config.yaml
activation: "xielu"
moe_layers: [2, 3, 4, 5, 6, 7]
routed_scale: 5.66
vocab_size: 10398
norm_eps: 1e-07
tie_embeddings: false
lr: 0.00253
dataset: "wikipedia_en"
Below are experts of layer 4 (counted from 0) of a mixture-of-experts language model. Rows are named router (the router's row for the expert), up (a neuron's input weights, with its number) and show model dimensions 0-191. Each number is 200 + 20 x the weight over its row's rms, rounded and kept within 0 to 999.
Before each expert's rows: a language model's description of what the expert responds to. This comes from a sample of Wikipedia text that the model never trained on.

# expert 8
Description: Mid-word fragments. Word-internal pieces, often after a or an, in rare or foreign words, such as aesthetic, auxiliary, autobiography, achondroplasia, É.
router,188,200,202,205,208,220,190,207,197,203,197,228,227,217,196,170,223,239,172,246,204,189,228,192,206,198,178,208,182,185,189,203,175,203,213,193,208,202,152,185,200,215,200,198,177,216,221,189,237,216,199,188,204,182,216,179,218,201,200,221,218,189,155,226,202,212,170,176,207,195,220,184,189,238,229,183,166,167,177,228,221,199,175,218,209,205,224,192,193,187,190,228,196,200,188,149,220,216,199,216,183,183,185,224,225,199,177,183,145,181,192,186,185,176,211,192,183,190,212,208,217,188,249,184,197,219,223,142,198,235,231,192,205,182,194,161,177,204,194,199,195,182,218,227,200,239,164,204,188,218,227,190,198,196,233,197,203,206,199,211,185,191,211,173,175,192,179,215,206,243,197,220,201,219,207,215,198,201,183,240,179,203,180,218,197,184,174,188,213,238,204,173
up0,213,182,187,216,222,196,199,206,174,208,173,188,190,194,221,189,221,184,206,234,198,200,222,196,162,197,163,255,196,156,237,177,213,181,218,157,201,198,172,174,175,214,228,212,199,186,248,208,210,205,215,223,200,174,192,165,203,221,270,239,165,180,175,198,183,210,194,204,196,205,196,162,219,224,189,205,200,190,189,186,222,213,204,236,176,231,175,218,205,221,186,220,216,185,175,188,200,196,174,238,198,202,185,229,212,210,220,180,182,191,202,213,198,193,169,174,214,208,220,202,177,189,236,198,216,213,207,188,179,192,193,187,207,228,210,191,211,180,192,215,165,206,196,215,220,228,210,221,210,182,184,212,200,202,228,204,185,195,205,180,206,212,212,231,170,231,168,190,226,215,230,187,208,193,197,202,196,214,180,155,174,214,204,196,199,185,161,188,216,212,218,211
up1,171,233,174,207,201,179,207,191,169,206,180,195,172,228,200,209,215,206,194,206,223,199,190,177,190,181,217,177,209,241,167,209,204,215,201,208,203,167,217,190,207,216,214,201,209,201,219,178,184,192,190,234,178,197,180,161,231,183,220,212,202,221,222,193,191,160,184,219,181,212,204,189,183,220,190,174,186,187,220,211,216,202,205,201,204,215,202,211,184,237,196,234,159,206,177,175,156,199,199,209,192,183,163,211,181,228,220,194,171,176,198,219,237,171,196,184,199,232,178,207,239,226,236,227,217,213,193,175,210,198,212,178,198,227,189,214,180,207,196,203,198,189,166,223,208,225,198,200,206,158,176,247,220,225,219,230,184,214,195,224,211,240,207,166,225,211,205,187,167,206,210,181,172,190,249,201,201,177,220,225,185,185,203,203,225,166,198,199,227,193,177,200
up2,228,197,186,215,232,175,219,237,185,209,175,152,142,217,207,206,214,199,212,206,181,188,206,197,202,212,201,175,162,213,196,197,180,211,187,205,154,180,191,200,214,192,194,215,259,240,210,208,209,176,199,196,173,202,208,200,184,198,205,191,188,189,207,199,195,227,175,217,178,217,177,224,210,208,187,169,247,199,175,203,189,221,175,208,192,208,210,217,205,218,206,217,214,241,178,196,176,224,194,229,190,240,225,188,197,221,191,228,200,183,177,216,226,226,237,192,224,174,177,203,197,228,199,216,173,199,201,194,194,195,177,203,211,207,243,229,211,177,198,200,196,242,208,209,181,192,199,181,201,203,202,240,227,222,208,179,215,184,176,174,199,194,166,266,197,195,230,182,187,208,199,179,192,168,189,192,204,224,163,211,202,212,195,207,166,207,195,186,210,181,200,207
up3,168,182,163,197,183,221,195,203,179,203,205,177,177,179,183,211,202,178,195,206,218,203,154,211,182,178,207,214,216,165,174,176,194,165,199,230,184,191,173,203,211,226,180,199,202,227,178,199,196,209,226,229,211,194,215,228,184,198,185,204,206,206,202,210,206,196,179,206,209,192,204,181,190,182,204,197,180,190,207,227,216,191,165,237,237,187,198,259,187,191,191,213,202,187,196,226,183,152,172,214,232,187,185,183,224,225,191,224,209,180,168,211,190,208,190,186,236,198,214,197,217,204,213,179,214,174,161,210,179,203,221,186,173,211,212,207,196,228,224,207,185,203,180,232,162,171,238,182,175,188,173,217,204,190,202,208,158,198,207,234,233,233,183,231,211,185,212,190,171,189,196,211,239,213,191,223,199,196,232,153,203,195,202,185,204,209,219,177,166,186,235,209
up4,216,173,199,218,217,187,202,204,191,203,233,210,198,199,206,187,226,209,251,214,207,193,216,181,184,171,219,184,230,200,197,163,186,167,193,169,183,176,231,188,190,193,204,194,152,209,252,194,209,224,204,256,215,175,177,223,178,201,205,187,174,161,210,194,205,196,201,162,194,177,203,184,197,236,168,228,193,214,191,238,188,187,187,207,184,220,179,211,206,207,175,230,209,209,210,205,209,163,207,217,214,185,197,195,188,187,180,161,196,184,222,211,199,244,156,176,219,228,178,211,197,167,174,212,198,212,196,196,190,171,237,208,179,247,215,181,220,190,178,195,222,172,192,183,187,193,202,221,226,206,195,189,215,174,215,188,181,216,224,190,206,204,211,213,186,183,236,205,217,191,234,207,208,195,190,215,201,182,212,199,254,198,210,184,217,193,167,190,183,183,206,213
up5,237,183,194,241,215,229,232,188,197,238,185,242,202,229,200,195,215,184,182,182,179,237,197,225,188,173,208,191,202,238,227,207,195,193,223,235,186,194,185,191,226,199,178,178,214,212,210,195,180,191,187,178,178,227,209,180,224,176,196,199,203,203,206,195,180,194,217,256,211,186,183,182,204,170,181,195,202,192,207,181,187,189,220,188,214,199,207,216,169,146,199,238,200,228,171,182,205,179,193,211,218,217,183,201,178,198,195,169,195,186,204,217,224,166,230,205,204,198,206,190,146,191,211,160,186,190,199,214,226,183,177,247,235,195,212,248,228,232,168,175,222,219,207,173,208,194,239,184,184,221,185,215,190,217,214,197,211,185,217,182,199,191,202,186,198,174,217,180,206,212,199,195,209,222,191,192,206,231,191,217,208,192,199,187,196,236,204,221,198,173,172,214
up6,181,198,225,182,202,188,179,184,211,212,221,186,219,184,192,207,177,194,261,191,196,225,201,206,205,183,215,230,202,194,224,177,183,207,212,208,183,217,180,199,205,206,232,208,227,191,227,205,198,222,237,164,156,225,183,194,206,207,168,195,203,215,210,204,189,232,237,183,183,175,176,148,199,221,205,178,186,201,207,205,238,168,217,180,167,176,201,194,199,225,171,158,246,224,222,202,189,192,191,205,189,197,224,196,201,187,195,183,212,192,154,212,237,161,163,186,203,188,180,180,216,230,194,189,182,209,212,202,235,210,206,212,157,189,178,192,221,230,216,192,196,219,170,205,210,181,226,207,194,156,202,180,207,191,200,200,183,186,227,183,224,219,196,176,206,206,223,187,218,200,228,229,213,172,191,211,223,188,198,172,211,220,213,197,212,173,236,181,212,205,200,225
up7,210,200,215,205,206,159,184,190,227,196,195,201,196,162,210,242,181,174,183,198,205,202,214,216,198,214,180,211,184,203,237,183,225,159,217,192,187,167,221,195,213,211,185,190,175,221,159,204,191,210,193,198,201,182,226,194,214,208,217,188,194,206,201,211,186,232,246,165,216,185,192,217,213,191,193,195,207,226,196,174,244,214,193,227,194,201,195,196,195,193,205,193,188,200,200,232,210,214,189,198,185,253,208,179,167,188,210,205,221,198,201,183,179,201,175,174,179,203,193,186,243,173,221,212,177,195,172,153,224,217,190,153,157,248,193,211,235,205,213,163,210,200,187,231,190,169,209,209,187,179,188,199,173,194,204,233,198,200,210,162,195,199,200,183,205,207,191,217,158,213,188,217,156,159,201,214,208,188,212,229,191,210,192,202,221,234,184,179,194,194,239,203
up8,215,186,143,162,191,198,208,205,217,194,191,189,174,188,206,202,204,199,204,216,196,184,211,187,168,192,207,196,252,233,160,214,191,163,166,218,198,206,190,185,194,202,208,172,178,194,232,196,192,196,218,188,196,247,225,181,210,214,199,179,185,244,186,196,187,176,206,197,189,226,153,178,204,194,215,247,223,219,166,202,220,208,194,207,195,182,179,219,212,195,219,159,196,172,185,205,200,232,236,229,197,192,203,214,234,203,203,221,187,190,193,213,201,176,201,181,201,166,207,189,213,236,190,227,180,197,204,224,210,171,211,201,201,197,206,157,194,191,197,184,205,216,153,193,187,215,192,199,216,225,188,178,181,226,197,219,179,220,184,220,218,196,143,204,219,177,226,184,196,241,216,188,183,201,223,214,206,212,202,182,197,194,212,221,177,179,175,190,185,184,193,152
up9,190,207,183,188,202,225,197,200,193,210,188,224,184,204,226,242,203,189,178,209,218,177,216,212,219,217,206,173,206,186,199,218,228,185,211,181,183,214,210,193,185,208,229,189,221,178,223,197,188,185,211,223,176,195,214,190,211,216,223,167,176,248,216,208,178,164,203,196,194,202,178,209,199,165,205,170,228,191,180,203,257,196,197,185,169,210,183,219,166,237,224,199,245,211,218,191,216,181,173,173,203,145,183,188,200,223,217,214,198,195,229,227,199,173,218,164,215,233,217,202,227,190,191,225,225,197,187,164,200,203,222,191,232,204,176,197,192,214,211,201,184,189,203,201,231,199,237,205,205,195,210,235,226,208,197,194,197,192,177,224,190,204,214,193,250,173,216,184,150,215,207,186,170,209,222,239,233,183,206,202,180,199,209,217,176,229,227,191,204,208,205,174
up10,198,201,182,203,180,164,208,211,168,228,185,161,215,184,217,174,189,199,182,168,195,211,230,235,206,210,191,190,227,223,200,206,211,205,183,173,182,215,210,182,189,185,205,209,265,198,195,187,221,187,187,153,194,177,195,200,188,178,222,202,235,196,218,218,181,195,212,206,204,208,196,189,204,169,218,203,201,194,190,232,220,214,195,226,167,230,185,187,201,203,238,210,189,209,218,186,252,155,229,213,210,219,200,165,203,212,184,176,201,186,243,209,171,178,163,215,190,215,194,206,189,214,196,195,226,183,212,196,188,196,251,187,213,222,182,201,196,205,218,180,235,215,166,222,219,220,211,169,200,240,211,203,197,226,214,186,172,177,230,202,198,214,229,171,198,196,216,202,179,218,209,198,201,178,192,225,191,228,184,191,204,190,235,182,189,207,216,178,224,224,164,168
up11,180,189,163,184,182,187,207,251,195,216,202,230,227,184,236,199,171,205,238,200,171,212,195,169,172,194,201,211,193,187,184,195,208,189,185,228,199,180,178,185,205,212,224,237,171,218,202,196,169,205,207,225,189,192,190,193,223,187,199,196,227,232,184,191,186,227,183,217,186,196,186,215,183,192,142,210,218,196,214,214,183,207,253,185,189,184,170,193,216,193,225,203,184,204,194,219,224,194,200,195,246,212,210,169,163,232,190,237,223,188,185,191,179,202,225,193,186,223,257,249,204,212,210,210,190,229,210,205,221,195,207,196,214,175,182,180,145,188,169,219,200,215,188,187,183,235,178,200,177,210,222,221,190,186,189,197,218,214,200,185,208,185,195,200,211,188,197,192,201,184,189,207,186,188,189,203,192,160,194,189,198,223,205,222,206,200,205,206,205,195,189,267
up12,219,193,197,208,207,211,181,210,208,202,219,204,204,203,191,187,190,187,191,196,216,206,214,206,195,208,184,222,198,220,184,210,231,197,179,172,175,227,219,185,202,205,214,156,232,202,217,200,217,204,207,147,199,207,200,186,201,218,219,236,199,210,171,184,192,201,207,215,160,219,188,244,187,207,174,248,222,208,228,207,199,189,160,216,176,226,211,196,199,170,182,155,159,211,151,209,197,217,255,212,200,192,176,179,174,234,186,213,173,204,222,174,213,250,184,183,178,238,182,195,182,235,212,192,211,214,190,194,181,203,224,200,168,200,209,209,182,211,172,232,197,233,198,198,174,235,202,182,215,203,159,212,220,170,196,219,210,190,225,215,207,230,168,187,203,206,222,176,208,198,214,210,232,207,179,181,219,193,190,225,193,193,208,213,170,211,188,192,213,183,183,187
up13,211,203,219,174,218,179,171,198,210,195,229,193,221,182,207,214,199,210,198,185,257,194,218,223,177,171,172,209,191,194,166,221,172,219,183,195,194,197,195,184,217,195,181,223,174,194,215,210,216,177,190,236,208,184,217,178,189,206,217,227,195,226,209,209,205,214,203,186,176,232,224,209,199,192,169,210,219,174,196,212,208,263,184,200,216,171,221,182,179,216,177,182,165,183,215,164,161,200,166,213,233,195,200,174,198,185,144,227,189,185,210,200,167,192,227,189,198,216,220,186,193,197,177,203,239,226,200,220,210,193,232,215,173,222,177,197,173,167,222,207,205,185,205,177,216,197,204,197,229,208,181,240,187,206,204,204,230,228,190,212,226,201,225,198,211,230,207,192,205,188,200,243,160,219,193,190,210,175,209,185,235,189,201,209,193,203,243,186,223,199,192,197
up14,195,210,198,202,227,194,179,208,201,245,206,211,194,217,241,186,175,201,238,184,244,211,177,201,207,160,209,170,216,214,204,225,192,184,213,192,209,161,176,210,213,200,221,198,180,194,203,191,219,174,206,178,205,175,200,213,215,232,179,208,207,193,192,201,190,206,219,192,204,179,176,211,190,236,173,159,242,197,201,212,229,211,210,198,214,204,163,180,202,206,197,190,192,228,196,208,181,221,178,199,193,256,187,238,177,179,208,195,220,190,182,201,160,222,221,200,191,204,240,224,176,158,219,206,215,179,188,180,180,180,201,211,222,166,155,157,188,221,206,213,200,227,187,189,213,189,215,210,210,218,197,202,167,222,223,205,215,224,187,183,200,186,221,219,228,217,190,194,202,229,213,195,193,193,258,218,211,221,212,215,176,217,197,195,189,222,231,235,226,220,206,177
up15,211,208,230,181,214,188,201,215,176,201,189,265,210,168,187,208,195,185,218,194,200,182,193,175,196,177,226,199,202,168,176,186,158,157,205,179,211,210,198,188,191,216,183,168,168,170,208,198,184,191,195,216,200,190,200,180,199,236,192,208,207,174,232,228,179,244,188,204,162,184,179,185,194,207,204,221,206,214,207,195,185,211,226,182,165,222,191,193,236,190,249,231,187,177,187,177,212,205,221,181,183,189,216,223,206,229,201,229,219,190,174,210,191,192,221,177,210,159,213,204,187,171,166,195,214,241,191,239,202,202,183,230,199,195,203,204,203,233,177,192,190,172,219,201,192,221,184,198,183,234,226,214,174,207,190,205,216,203,166,207,212,207,194,214,245,222,218,202,220,183,223,178,180,184,224,196,229,188,213,163,197,209,190,173,215,167,172,199,212,192,211,202
up16,173,196,208,203,199,183,188,157,196,184,180,190,194,199,208,198,209,164,211,216,234,185,202,199,188,238,199,193,179,205,182,207,247,219,218,203,190,222,239,190,175,226,187,212,211,221,201,198,174,202,215,188,233,192,228,232,167,212,207,203,188,231,229,193,171,188,225,161,205,207,232,209,166,190,191,174,203,195,212,207,164,222,148,233,227,210,176,197,213,206,204,229,190,199,204,202,166,189,191,169,226,216,210,180,204,204,167,193,211,177,217,203,194,169,207,209,205,185,191,165,193,207,216,248,214,224,198,178,213,228,210,210,179,187,225,189,179,179,232,208,162,208,185,216,236,215,180,199,191,177,213,196,151,229,205,189,176,181,208,194,209,228,230,226,204,186,213,171,180,208,196,234,215,212,188,201,218,212,189,177,215,168,235,224,206,200,223,226,198,203,203,179